config.yaml
num_hidden_layers: 12
routed_scale: 1.0
head_dim: 32
norm_place: "pre"
init: "normal"
init_std_o: 0.0
init_std_up: 0.0246
init_std_down: 0.0
Below are experts of layer 5 (counted from 0) of a mixture-of-experts language model. Rows are named router (the router's row for the expert), up (a neuron's input weights, with its number), down (a neuron's output weights, with its number) and show model dimensions 0-223. Each number is 128 + 32 x the weight over its row's rms, rounded and kept within 0 to 255. Numbers have three digits each.
After each expert's rows: "gets" lists some tokens that make up at least twice as much of what it gets as of all text; "comes before" lists some tokens at least twice as common just after its tokens as in all text. This comes from a sample of Wikipedia text that the model never trained on. Tokens count by the router's weight.

# expert 16
router:138121154057147156148183128130141129129036101130107125135099128102148145167168117114116141106071123117125142107194112120109130134145097143096125069148122075173099124155141118067130095125122163141115124162084076141138174111102101117146183130154143073179100078114118171114141142128086142143097137047158101185073104106119105147138100106165110153090146143152115074158196107149117166086127187116120142244111092172107109099110098103156157086131147115133206133066152155169141173119109125167123099146149138159104113195158158147175111148087118152182128130164111090101119103118146112143131107076163194113140166130140159073128173113101126072185096201078124132107125141157092178153094
up0:112117162133172096166108153128073105147172087044126119068115162140164147173125128100116137148073121130165134127149111175153160096177174150148135112207099140107078094141119182083083154157192080138140098161111130092106142108175078150142154121197092094090186162105159149082091125143113121214121143099128131105101131148114134059148104101136153130133136132142160092166127121163141081074106170102201131119150139098143089161159062060154101112171127128080175109161107134110109126110129103121144084116082128150168180070091199097150172153190077150167163147102097143122135135143157114154150132128098159120127114134120109082071104107145167182104151171092071153138121143095115147134164
down0:078069141169123115138138073129123129106136124119047115077135124193110168125121129129126173162176127160121114095161145164114135133087082104174139124125125154155130110091142132100158089152151165088088097105177144127172157110093152126159095132146105105114094145124076205036157145092102118119162088128107099121141109202126124062118119093127146117118107087178116172100159123163109105126153121180094106174116122079176100117070102128112091163089114106155092185088143155160126110120188085089129129156132154161152139167131125060109104103099123085144152098152077131110088119115148161164076181086085193083147147119111101154125118155148128198122150163150140107087177128109124119207020
up1:090105194138107135143162133092152138150101152205124117150142135097108051089159199089106095066069153120136190100074132094141156182167137124123144109122129120217098077161134099114125146096144112123096162091160098109160099137117110106122115107170129136133099134090128144131125212156071102091110075112113112105126165109115132144150075167107067129116114074175167096103138140069169106171090130129148156086038170159120105136161103154106156157132081157115053138131153101167187142068124127135133118135146134085112134144152160088171140144145173120164189145142186174121141176108157125154135150193157092148175152114092131163111169157183149126105152142130141151121096126127105204118097
down1:114100157103116153112136152156087173117143139125093136165169163157170069078112129127147159111134123083166117138102121156085162161064067119061124113093058137129103081134135141197111099084123145088090175132104168096122126125109121160142180097113177148107115120146140081147172140166099110116078095115128106149137111113135166169123148125037203169081096119069121114169125143111075174096105116166131178090152114161146158145072165124186111169151128138136129107139106146131092114104147153070150112145115115113139106147107111108137076122138102073103115107087073162113145136138172147085213130151087150092082194087096070198114128099104094125154089144195118078118073123107163113176168
up2:071095099102062098156152133077125139097116116103141112096132157089068155127135141117108141182182115118139109154086132106154100107141134127104136121106154112137066142133171129184118186122138152137122134123098152152138117072184111157067115126119125192162189074192109135059175126166114077178130078140164143194147113162106136090147103140169059111078114082128086146188106130161131173179159118113093158184086153134138122180124130132132085149121157164195159109169158117135148168055126138121104133119010153134140114155116188092108146126133090090163113153154110119076124103131166060155119130136139124081094085136094137093211127131133094122103093150118099084118100151161127106140111
down2:159085134115134112091143101171081135111151136130195175114113101148166151140096085135122047160065127099034151094122163171106133207130101161131152144190109120140157086113087060143162111094133138125142164106107097149156154184077074130121147100123150138116081119153169150128088125150140190119122124107154141105143134128148144141101119119099216194153151138176131099128128190072096104137099095101094119089166123082138114107115152081140059150138194098141143103127116138107093137103158127157078168117140099110123150122139128152116151066120150076098097078220155128149120155114165153178162145144160140141149165132085114179151141055106152163128129192135110075158125064154088164122110
gets: " of", " in", " for", "'", " with", " on"
comes before: " the", " a", " 19", " his", " an", " their"

# expert 11
router:127185117150101215141177121083121136120108118142134098127113115169151170176150129144150115161152122165174098128171184138138111099152178105129099118169137076141099155115123140097176137147128123125098147160121099123141090081129155161070134131101148106136130075135163092121169131103071134125141091103150143071094080114150026050069123225138127119109152050103157139083132141118072208169127138122137129055151112115138098180165155114117133150106095089167124151141121079106114119123109139169144069127159138144135119145128119127137167115112121124138099111119130161110146199138090157140118065097132102116133141150128111135076036122113105104214102141138106061194082114154159057107127
up0:165085156118160159131108168086176092124152123169127152181058082155128093093106155138103188082115160140074153081073119049125157130191134087049096158133130157123129134115135088154108110157123098151086125194128131190120129181098140161139089129105179139153147092171159129150127152151112081164070124122109140083105132173148151140127111118170137105126171122113096087086089103130138105106145097113107125089099124137148203146150177132175153153111083111124127176158128161118094139111089179166126121092109058189136098177120191147119152081066150141147122129143091129172136170160069141149116136140134126154155194126102097076154109163148158126161114192182119134133142091095150118145222
down0:127093133178168075055173177057145093159168136095153062098147130087094131071145159070092134147119139164112151128163133065166126089094160112155128149154217190153105115148133163126115118115117142126125149132133072188073103136152074121118142039094143137148097101122114151133092109123097129145134128077175146158130155121148135096159134100122145085136156151148115141192186167045104162076129133142100111053173098154126130117115106178148138162116139094086086089172148144181115166102086129098121173171149168130085122159105152106123124131119105113122144087073074099121157106132103119171107110095081108150124132212125160109122137137142103129071100125159156140154103081116202150161128
up1:086094128159120149189153166158087141095119152108111128044088054082107150095154135175122129122106132106171129103146119142123112174157166121092153104178220068086081085180136116135118110106083150156150143147108135134132126096059135127157098186142162191121126123104096189120127090092118205181149186118085118101125144169106082162115117143189101090130144121117153152130182161139048130115100100123124090108116092168096119135145095115173143128035096136076094146114120133118169164086142061165138188135109115142153137143113175143108087110152151094170156130124115203135122154146147127130162127109125116149082120063120162081163138068100145162111157124111141137103074168103094102143123
down1:106140166152074141133117089113166118176148081129132147175145137143136148158148161098098095100100135181145119110095141085121187139162115107111137119099101129101118114159078128164121098131144112147115137136202139145158095220160113080091136077101067127134126124103184035140152146170178141107099069099216155160116166129129175099181116140104136080134156106135141103145087177089131126187134086149130168126142111085137085084138083083139117135179138139145149088103141160085119114184168166142164106128184148193151123064112157171176104148113098104109080111141076185132173125156084104113148147139119087119121118180150112161156131165131103164104105125091147110158132165072144214062139
up2:153116102150080082105102118116181106071160092150163124107141092145136114120161100076168101081163050116066088135085063161109170166069141149152098112128134104084110103122123173093107075168112100102084149171133157175100162141109110169118086087170107120119109110118120127186098120137122168157162102110077150091080138133183149142151184121157172150082121125101179169084120131109135164121162093163145081172097131130121122097133176163119130137092130173163071106105109127170135134180129167093121075168116155104090152140116065202096142159132069143139110147130092109092148128113082116098143141117126116181142183129168187133167174120159137117124170139093172193153052134185164106140163
down2:132099128148129129107128117123141142122130048127140161071110136155156105134156150120090093180132152161158167126123110108134043104130103121117153104128161153145152086138171132181152134148070113170154115120153104132091145121113161181150154203093121122229129158153118111242189108090142092157125180125148096088140128128079070111155160141137050113136134076140154084126165144128096140143134149121143148088133115107148136111245082125129104131190193110161153098139153103131214103124121142206112131142152145158142116075158158130170092106101179124124109182093087151078125138161156151123109122159116118080119148085145062170112118137117118104121124119136101073159135148081189109103117
gets: " the", " and", " to", " a", " was", " is"
comes before: " ", " a", " the", " re", " be", " was"

# expert 13
router:137088129126154128161112151122176122167053104185112153121038147200136162180124074132101150145153108106128140144141181154113118156154123141089145124129113125094124122135129072121160125131137125139084094124138161037144115133122105081147210174144196102157115046100137169131128151057147151166150129096173123131090079150125110127112127084152105089106168183109164185142162132110159116108193075127141102115111124126179153082112160076157127178146130113153122152112147093121104160151135137061140119079145092134170094092157167178121150125124131087158092171164136094098106119165154130104105121215159123129140175142165110161141175109133136159177137053146139081163146117166161069141193
up0:130130146132122096134133162123086091103118160049110141175061083154110164121155209123097182112130074146144134159123115145129122152166111142128106094131073159143129164139164135110108133056160078110164209176107154145092034138064153132181135107077110162097091099131161110104134167176082161140157095094167128117127183135190068148120140112141055071132116130096098148097177156138090127119134157180119094170120164122103098131126109113103062146090117120122118133172063148109102137123109113116141135179139151125145182179092114143088130129079140103123138159113117125087114093078123165116163125170126115144089111174118193181141108200067171115174119159091147156123152141088125113079142
down0:141142088143136119171117109132171139134089126115081114084129155124138137161147157070096136158095113126145090176126079132121066126100115133148170143119093111112078127120094172137162104173136159108101114092128131181155123159120219121149108091109045198121189093180057175137168102076144097116108102197163141111175151166136142099149133148137139165119107095112131197191112138112132096166124100140129108140167132136125091079138090173098169102085044154106119151123147107099164089136141141074101121125198108179045132125158067122103135096140107148072107140113125156117165070139088153104125101104151131138063171127162118106112118167122151066108130125082119135068074062126127136075120
up1:135075115087151145029104048136141124093129099160114131095137097146142165076120076138072145145153169089171097173077139125138128177132147135102115089136170092080122108164082100202111120112186206074091131085111124142095138096150095133106178096168167103130114151107153079134129119092070106125090110127160126092134127172133111151110168141147102114164156110119133125144122134176232088124108115173173144198153121134189156114106143117132161085119085166106138134098111139173180145145146176122165148145116138118143112188163143119059102145161147148123147117102125152183087129091127156135090117131140143117114099137077113117150148090098083126182093094182085156136084194100070116099078
down1:144122146192132156138100136141168144169137127132062150096138135145115034148135131104175126112146070149142167151100178147139075140174157077132146134077111157116169177101107117149146106115075096156149129140079096134141129135037121120117118103127103105143097020087106123111137113166110168111131118128163077162116171131147076144200061137148157087129099167074223156086155156116136118122172243061136130147124150104086121129120109115192101092142141082136127144150142112116093154127149173124146158145157144121065111076109149098187159139081138116150094118166149135109104103119137156168135104112182149129099176156134103150147088084119144089120094103132117099155122110123095202130160
up2:196165099139146092212154091124082109115086111116136108085206132135130128126114140098136128164045158087113116091165126119137146141206131168095120186141144091109166160119165152129143170091116124126131109121213157162076091105124132122107144129148194129118056118162092104135140143112157067130103183098116102116119127164174104079128145119105137043110113172173133142122138162156102145134098119130133095113116117147201111104175064133124079144128113144089068135141154179144166130087147134123096138127149115096133088086134137135133167114128076119084160095195124126093033103147095165116124074164166087141099136184139143123165123122111162063134119129086072162100205106128118144134168
down2:097099085140164150097148115118153103149146104100135122200127078132187163117186136128150082149176099100111156139082135127051140032159128100148170204128094140159111158140110152133113147120117157188132121096135143115137122206137156165183112094146142124135124107129144092169115129091141147093205123133090136080130093160161172089103111161157213159103137088102173115168090106139092113094123076176168124115140148158169117113079118119133131176141153124060125082162089133155122149101154169165131130176140085137169095129187152156189147127144149133110112130109178106158073149125218115126146176155170161100139163197089182165189141120141119117087096109138129110114125085166095102138129
gets: " |", ".", ";", ",", "\n", "=="
comes before: "\n", " ", " The", " 0", " 1", "-"

# expert 15
router:078151116129173099052128183113129134097159129163141160081114123133156113123104156094127162100173077109188156198109138170162139157152159138089102128159135141191162135123156086133162124126212143105120136091129128113118163142134128146106094165146109106090116107132150154144179103117112144127182111133146106162146123115134125129101116137161150132141118205128125128062111157087135239163124169138107096138119132104119164098089097027080132139131128115107150112214104106150203134104091146130126127138101157140125141163126174092146147127129076086150131146074110125091136129192111157196148069161080108126161104062139048175164129147109092109148150092078146093089119140084147070199138
up0:138143136060114105072142126163152137092119105122096126054170104181105130132134121122148188124117128162099166150181145097089153158143134118125154124119098163138161132161125126119186175098207142207088154100161058103138159143145128097084085110120134131083116105115180098111069101135068160151125110154187141154109165118150147118142163155187150147127148108102112123109112110053145065169126132159148139129114151165070164134101113097064119132110131126141060112163151151122141126112087177153156134147115142189130073163184142085154112148142101045130121123157160171098102173094149121118132093115147159113076089168107103126183154193136151173090166167082022128123093100121104120163108
down0:141106111125145154130142186069081123110131129170094174092152156138111127149117135123100120129071117136072102106102124179160126161123142163160131155148135175165109142147082165184164140132077083193098106136114142181077106155124180095112084168143109177132093149092118120109096146107091126095128189123136144099145123136080180166084148119119137145155139121126160106090142158146169090093050086082153138173137143134165110113116140172132171151144132104109160080083155127099135141093119124075124226079172132134190123125108117101191111176112096173095202134143102142162082135100154200099089115103061214188114108136116111125129119153167112119109181126126048084083147155109152086138139
up1:070152128146144144151113153106107141149187085154084119098141161116074141145115129151114105137156146136149107177108126117164090125211199101140062152112118116110134105111128148148153162139166148148173144058115168080131106133147170141106137120109093103129195133110135114167148122130148103119101193104090094159076089119158158092064091160101109102130043146101135138139137197104091093135116204110152152121102098079118176168117064110133115164175147131141096112149164122160102130122130098117123055159085109255126150101128121098126160111146168117167124137132123158169127088173160059128133182106084095073135099122176103127147098103126154111116138088129109072174096189184137113147092
down1:098143119200116119159128096108155114156171116070070165118082136153109172122168092183123141147148049191117146099128133111109119135116149137156039189123161113125181160155115140180128082134144134103158138132142105126161110150110141156139110096109103136174172138093168086083151149120122128064119068121132119137095166124126166148163100141116102135087145081126097060143122146142095075105166112150096102123121092123139131070137090140108097136115117170159111193153116099126126112146108104136160107110118081145028117124133199133066149043137170101143079103131126109094086103121189146086112151114135133126164092097112097163183136122115127104196132107157139161170108138089186230108192
up2:159133172107165098111165136069120085132132145145172104040135167115128070107069126146140107147152170097117183160120138140113113163068082106168231087151135116106177072165109151118128098143143160162113111145143141132096116160110149173148112172127105132121117122100161067119117106117066093107107134148116139173148183162123146124137122160139140133166126150120118115067158122179083191146078110121057173193098166099129132076192158133145091164134140220139101164131112119132164134149140135184147107154155146120098099124133094111126150146132130154094156131148153152148116188184177170124161095132189136123123082092196155156123074089135134126171101127070133098076108045126170116135157
down2:119115157149183120124089145125170110074102209148111124105122107106143130086114168135135126149108110090182113146162121096106110113125140172140140159120158121162117069061121109072093122080142121114127152158131065111076135185112155181198122165227131139162097182210085115160128138083098164042127131192124085147163090114163153150167111093058166133141120114150164099113080171137142116117103145173073149103119150094135095133123168145082182158102100168177134173138169158088158137169136147125129177112156127135108121116048123085089160151137129123145197105126152160128171115107111125163112098183112149093183144084112145135126100068124151126082134104138132162072159116136158109100130
gets: "t", "c", "at", "vi", "it", "p"
comes before: "s", "ed", "al", "d", "ure", "re"

# expert 21
router:125201136116132101137093134124166109163111120174134147162086140078173128162136191137118127152101160173111126169146112135071083107166116134103161171147145125115109118126118147131182163137130089121101128083099153136077131105204096092140141130120149036156093170130136184127084164116094090155153210141123162149155135092127125119126122159058186172130156109189095101113102111152092128179146163145138184112122136120173163092100121148111122149143101110165138148093096151126147151124105132042112158118087124136174113086122096183095152127081121133105142111133198045098145072125118026119110162169134195158193083062096150127140116103092148108126136097107149126091113116172146060131141
up0:158065143084134158136115107081132171118100189147163146140077088120175059157148134134126113137121120127116130182161135102142120123081084179067095082124162096111166145125196100134154080139139108137198121112154127124143112107152177132168169176103099083121199113092159127151091129090118152172041119178175120090133069115047125113172112119103137169107127229155107119120135161145118101132094107145071155108100110116192156116184135096184160140128122157118087145146103109131130108173151142178145109077126093125143117067119166124165153130150188117185139143088186160128114152090140136156183131083183102109166117142159142116052095142109109129121081119074119137141135114153131145086149
down0:045169120140084060153104162123215076108133093114141125158123124166083122111143130168187162149118153085144129062128137099159104102168126182119110168168152103177100112145110129156149145170107113143105128108128138148093213104086174083070144127142128114137117138114097129061104045115132108200173147071110111085131096163144095137077114171152136128123137094124112055076141144109112135168173135192139098173076119120176103145120122136082145148103151135128202124095104123097160148057118081069122133148143072144156080124126174174149120053135087149150127107124130179069143124069123102128113135132092149137144088137162146135158117107098150146088100142071137145119107103179147132094126
up1:117168141069121179086168153118123192154170120112161156139178164143135108173150124144147111109099159141106125094133140138141090132153143090168162119147155107101164144150093098162143127167089168131127175152202106157119126174048153163157128040130171082093120112177150150156108143171095087087109101149107124125162196127162151095151110113107088127120118123050119159157094154172092117132129164121120149127135196148129143177136160159165120182103127142137151101175091097104161171134094077064105129082064164136084159127111139164116148135102158125095182130069123191113123116077177157104120215074153094102126146111185092114122147138064127113157183117077133112134057117139104094116140
down1:133140107136148151143167064134171161153143134098118141115181151145089097083124098135150068130149155130119148060133123155078125173108155099173168054141094138121207196123128063168116121161159189172159172153150130201104092098076115128128122052118160183112165114099110107168090186159109144075107146161131096098163174108182073136128113077138097121150104171151114134123091159147061124147115133166168090096172123125128127142131184107144144142155167160145118116059147098102121131119098075171122164128078135097128146162064151162104135122106134135062153134096111166128156121118125144145062150085121090192125098132141058124127100108149071124103193112111090124096115125097137183108110
up2:147164139169121130143168098123107100055184122122138160182128140103156144134168108094127130155177060118155133133099123123065106111128137216150106105094110120097166140122119129135133075104175085123139176080162133016088124139150150131139098089111136126139108103127087080147159115103127114138121141151037128124112146108129151135083186125142164130116179159158137120191109147107117077146092156138117098135071137162119142159154101165097105139157121096067178059162130131185147169126150196130135149137185106177137155135132134150095089150099180146116176104096100146113141120133146144005134101134122109125103074192145095164124163120081092144108098134077118128136146145102153036115093
down2:111094158107110129133174121105077158121136167107101078140102096143168119114095119154105152175112143062145122114160125131195113075135105127095155170091082101124077137113122127110153159145183111064104112197139211110121142118166182166135130169111140233054145169125063168135097146097139134168138128109145100142130079116119101099144135100120143139130201128154120113081121111102117136135154172110132186166134117122127160132157122142111120113146114104124210099110192229169096117076116115181104130106203121067210117100149139121142148110160119091121062117201130172088163130116076121161117143155086101139129097114191153118078108160177135114151126135135106169096127125123111140140126
gets: "-", " |", ".", "–", ",", "00"
comes before: " |", ")", " 19", "5", "–20", "4"

# expert 3
router:121124095129152141098151135123098169125175126184146135129118139096083084084128111094109155140056062165109098153185132115172128067139089054092089124122119167119081102095067100096184144084160121102191112153120071107172147168138151115105138109152126123143115192114147098144167109115114084145159091084128158049144069095125107112139081041126133116143108086159102122126097149056114139171145108147159141111094097131128149138204112129105098167155155167099175118099111099153158131120102136104155113101114167124154146100140161094131163160110139144074072085079123124109156137125164175088136104091217192121153083136095128086074153132132106145137113194113170082180098148154143121139178
up0:083099128095115137149108127120127093071136127135126159141176145158098127150131120198177079179075119156176122131100103132163128138165076050108155064135148111118137088071164076126134160123080120061130172150149117097115111106147085034161096105111141091133140107067150078130153144093119143119144102131131111108002076108149183124139102097150144175076138147130074110088116085109159135174207159174140126105092122152150139183143131143159086093106166144104133171110136144160149105176080150095120146152118135111110140103090139093126180127134125113102090111086143119171123126112087076185086155140093105136143143153059104073119154107146135097151134150123115172166154173161118054155124
down0:177194117128144204174132112147091145170131115075100096107135083174103146041151120112115092127163138109137160141084117161124103145108133063159206100118141097179104079097115144127078135161195106079116140075058090041130084142083136121181061117133122172067152156164091142136173092177130151095130133161110157117145188159160101141141088168114162091156136084171102094113120161130081110122120113180136195104125104163120120129085134144159139123078079118172134081136111135086150130147168089135176150130146114153125144205141142142143121088140155126148169138157094110138135132154141172180119175195173180137113118101096113104108115184144132102133136092153144155141124126162085153170128
up1:108111129091073104152100150105111140127124165080158151118140194141048115109125117111173158151162108170113118116115126138093122108146069126164048137120124172174109107159160135120145088118151118130159131149115116164207120145108124143079141112157119117133069144119133141167113123134103132130155181130104100134120137153155110124096096114134141145126111110128129041120155098113139121044146183130163127067022054117133145134100197166133149143132169148105083132171138077148146086116129049101170158168156160063128088121143154082181120091100168158171110108156130115127173047108114156107178173113133138152070127099141061123048154080111128189159114107156132109181155137131117147079137
down1:129124149096117095136198078144150147139120099106081125142171169143059123113116169159116122104160112220173102173151138176094154094130130163140122087167204067180148160097140147136160142114079086181071149189130179207088160149128160136110177081121128138103147134155152106113119123176154180143122076128174141183150182117144127124143166142114155090114152134051106110133111161077123130149139163084060089124086133115152112119141135168116090124136154093133110174142081184060165081114102142107154158101194125165093069086131065146081134151162141102111115137133129102152097127119101138120115115145111073127117105122104165155115117091141110109185135136071068140129067176134119129168142
up2:152085062201109096178134090068098074151120129163145141161139187127138098078189151141139157119125157075159155114129099123161174088088162128102124138133097139129139134101159135054117115149192179086162179150156109115086154116085106150101163173095107108144163133121180102144158124146143137133121126146075132110125133109153120161146109111075149156095068127064119175186099128130137145125121114154138145175049149097155096083138095087095108114186131103120124107117035074128155147142212190161143107152099122162166140146181130114157166146175117124178143049179116182153139135140167163089111134147159113125174153115192123141142128090124098076131118166158081139085089114134168112135131
down2:109119142119140060075148143073139141133130121184119189096104125148115206121147143147123165119149091176152132077118087130121047144097131148087102083140127141087141106093137157155110137049153164142117104084114121138122153211127103147134146096054093134126115104140139118123150151120174103140136181122141174112125122100164154134135165159083106085130125117144215094106132136127116162141149094069074103145107120128126158152114104181182082114109117131077166088160149104153132110128091161146118150074071096143094097083126089112095095116121085115176162056069105119087056118174112109124130100159104082194143142177129173135034149167156103111110104192139092147125073160143162119161147
gets: "s", "p", "es", "mp", "ing", "ers"
comes before: ",", " of", ".", " and", " in", " to"

# expert 8
router:172173152131186110176138123129110159143123097115165124123163106072124141137149130129120145117107142140090111173135163166129063081104139109193106158137154116162158146089142178153135114092100121134122141226141123057102152138131081095175175121089186124132113119167151149167134127137130134111110154148132168173109108124161082131180117122065127117195136168128115170137125123119106150174097148088122159128148135103148166078148093111114122124087144101163100113160124042159105140098168136155120118129117089106063177077143082134173090154144153167179113225144118195076117154104104149140140135144137102118096118255100125103111165112156137148172074061055142133111125116137107118099181
up0:131174120130142103168100122111134155170121110129204160159142120110123135112097157089119160146116092138123137139132179129159070102094089133173164158165148111154090099161192180156158134133101120071154139117151176084102107138151088141154192160143218129095150124162136101098186147112086132174138080162130142178131142154127132066127085087183125193151146107085079135099113142172147115128201159151102152149091100106130097112127157139097120119142113063175119135141086168120195197104109118132068177093158169080141120091091153178121146100149137167078084090079150099050134128143099139194123112035131159106135084177102135138178097146121112097161144114087116126118128093140120110164159
down0:097104137115144104081139037099180158134157117095127179060157082155170139110140137087124100124035121138144126121131132087146147142148191151154145157110134166096134144117133142130179181148125146177148176092158101150098095140146177085153116146157098124129131036161173119126141102101099147165109107153097142126182138059154134186134100151133131173158104160135139176078134132133111133110159161088154125092152179126082104123159064117121184098110078118102100109143129064074132156134145051132111146092120103084071125084125180160121122123207137148154079131201114146142094101174134120119131170131080081143118122127117139123105045083074115134067146117136120153108096140109114116185174
up1:141157138126130050108106164128067101144104168152143172125108103144101162099088156170164167106098154139130146123131168093159153109120148143150138094133106109100165093158117078097131123064165155172114119062111106165182119108167162159136169126123129102122079109123083133162090117130149152097080079096101137123088092170141111126205090124121078147133098138123161183138049192141107122177125098115162139093083049126163126162099132069107197093215147168094159130126133171140111130143151146136114139118159145151153094070126177124169091084103077143152092173074148173072153083086158152098153101121082170122076148151100165159119162120153135181137144102167094134090100130105182149082124
down1:167138159084150123095118117122127100178078137144150154154133126117140171151102122086150095110082153153088099115092099117123150138148111087182197164248156149147143111142102143212123114123180128173088170131156114093132179110107151127165212113105138133077090153093093122102178105126148127179124122109154133137121123184121104159176084108062129142161124084094126089099108110109052113137134094090143157178132124105142108210077123071189115140188117135118135119094059115114157101132119116127156126088130172117098115118167165180137068132169106091172165166121100115137093183123100128113079089090106102178156106088131117148093178128102166145066145138112141089127096120122137091144071
up2:106138141123145132150142108071107123096126160085098104139134116064086138121146070107126066115103152138116103110172129132143149185093118084122172157100106181147147076146110212119121125059087146087122118131130119075138072179107079079069194150097073147139094126135130108109127185111126140101096131141160206140130161111175124122178100149103199168134107141134109131096152117136169107154118131075224158158127152106080193094106080162163089154159088168155147124115138096158104161108075136131123140081098168157152134132138044119089080166104117142141120125139110178067099121128165171107143144103147126112125092169153094100122139138147102144111109111195109101164045140130096151192112
down2:127141137199105170109136142160123121171109078078104139113149072165197096104129171136173151100163117136132132082103134088091126154171153082169133184116179152123125101107147133112089114135054131083133086119124157138104130116198115151105172131151086107212098072112157147111100167152096154013086123121113193125105122177121093140131053086131141115089127120156091129053102184074156147132067111087125141133101175100126128123111187126135097172101182126119157106136139181100143088115117115120150124093134138129136125116066112113110106175157142134121138119130171195073158127117145120168084122162153129163091148088123124076189219091112117171140101136138165119155143106140128147139093
gets: "\n", ")", "ro", "″", " Ro", " do"
comes before: "|", "\n", "-", "==", ":", "The"

# expert 14
router:117110068138158061173206143092148099163123093154132177188144145100128126165154103107114144094168131182148135085143112186056157099151120145148108093160105116122105096098141110119104074163104114120098140123137096109135126158138133116095088129090236156092130100193157153136133106170124106147114191132108148121118135067075142038051080149086134132099126070105168118133117071123097180124130167145163132072142150130086151136191145135100150102115162186120137116070122129123067156076116167141137113098087148038160115121111075130100079195118140095096129138142119074122091111124118106128167132144104130153134126140134104132122138101134149120144070178090162139134157144152125189130068
up0:126089132133058124124134170171151210120135135084141188135087185105099101126121142152140154164118103138169111160108121121046128148137146137078148165096095140148112140153128171079072081132135197145145186133098120147180121130134163168167141100169176085128138193141149086108149169126098082074119088136085128152175146201152124155119140174179091125136138098114154095158155115135102141105087150142103147059162157071171077166117174090140167129115128116072142119160181155154124159177120121172169122166116101147165175109133141151114187157151113101120108152114187163150170246155145088163099123128151110127106113144146139155081096104137115132102159146147121121115138113137054094142184
down0:112108102088149127136159103135202088145106070206132124135175151117084112104201080167089134108134155131147152153138109105135134072098170105131124097185133100166137105099123113162074149147105117147122158096162081141056089163137181128105177139163140160144041098137139120146111108079142105183100194101168113122187118132110109126128064108147069132199164101051150080091123107095097141132139133173132168089110133145106142111089138109176158127053109117102104116134130090166121135129149128100143120152088145085112145094118130096154140122132131123085114111150138161124127112111109091115126070141160116136122128162106076088091108113153108023191136102145136087112128113074172185074047
up1:094165099084141127148085165138151117141133147120130096120062093184094146176153151106145071135105089124092072113185149111122151148145159159094141220089122096137126093137112106166097107104179072146100126158142156143117115179179129162117163185154124111141160096125132132154085147148092111093210182133110107148153152121145151119153049149115111149079178115125178070171105092116107134116136153161075143069069120166126131174156174102168101126164107160113111082098092138105084120175129084151193113122111108094077151129163165101100151114096121119134098067137093100110126170161107122121110121109074115112165116123153080153099103115134111151089019083112134156145107158128063193151105
down1:101102081090134023131101165123154141151092072105144110104135101124154152121139139139139079122141138121162147078096121110160074086146115167096071134128125063161158129096112124105152228119140102139153166146057104120114112126106148192174164130158128164096131100191132132114095119136128137118080184112153095132122080130120116146155083107113091149065101195082103162093138139081135107042118089113131061158183177083110193150095110115076095133138160115137159145098105133112181117112146116147093142113159132139147115126164088151132097185149142195123109061137096112118167146148152113077150131072132168098177181116146167093115138108161092082126058125091153117098075137130163156144115
up2:135177158097117114073102147130166072142120101097147168091150189156117174134043132159130170081134128171184169139146122127110124147153158083088115160147127134115099096077086070126129152115184119119112139116149133084067122124143093086140146068165166172130136161123122065103072094122118127104078144151151144093114076117157124151111110074116143098146141157107134149151161127132085086115155147127126088121124210105119109151170076134120075093115163123118101164183139087176105088126099082163209105109137105101109119082196174103163117170183190114115104117112087117054090111117137131127110151134098118127125136128124173134114168071108126126124104126191187234159179093134118117154149
down2:145162102095133096127091130107054131155124158109161169123166110121096137140119077097099056132181102116135093104122126097091146168127162142092151122123201128121128168148095125106118114143148198096121075179177124154099105138105086128086114116112076102156130171137122135125089095156107141123073184122121147153147154044162173155113129142141159112086156116113155165092146136134123221142084105151148101125050113085157159175150095158185073138122128104152205149113118115081159139164051111164127165125196163104180140104128157151185123105159116059085074093150119096114171128146168116111172150096105208087115097100159113159125109122152120145165157132094085143126117120141188158082153
gets: "o", " 19", " 1", " 2", " 3", " 0"
comes before: " |", ".", ",", ";", "%", ")"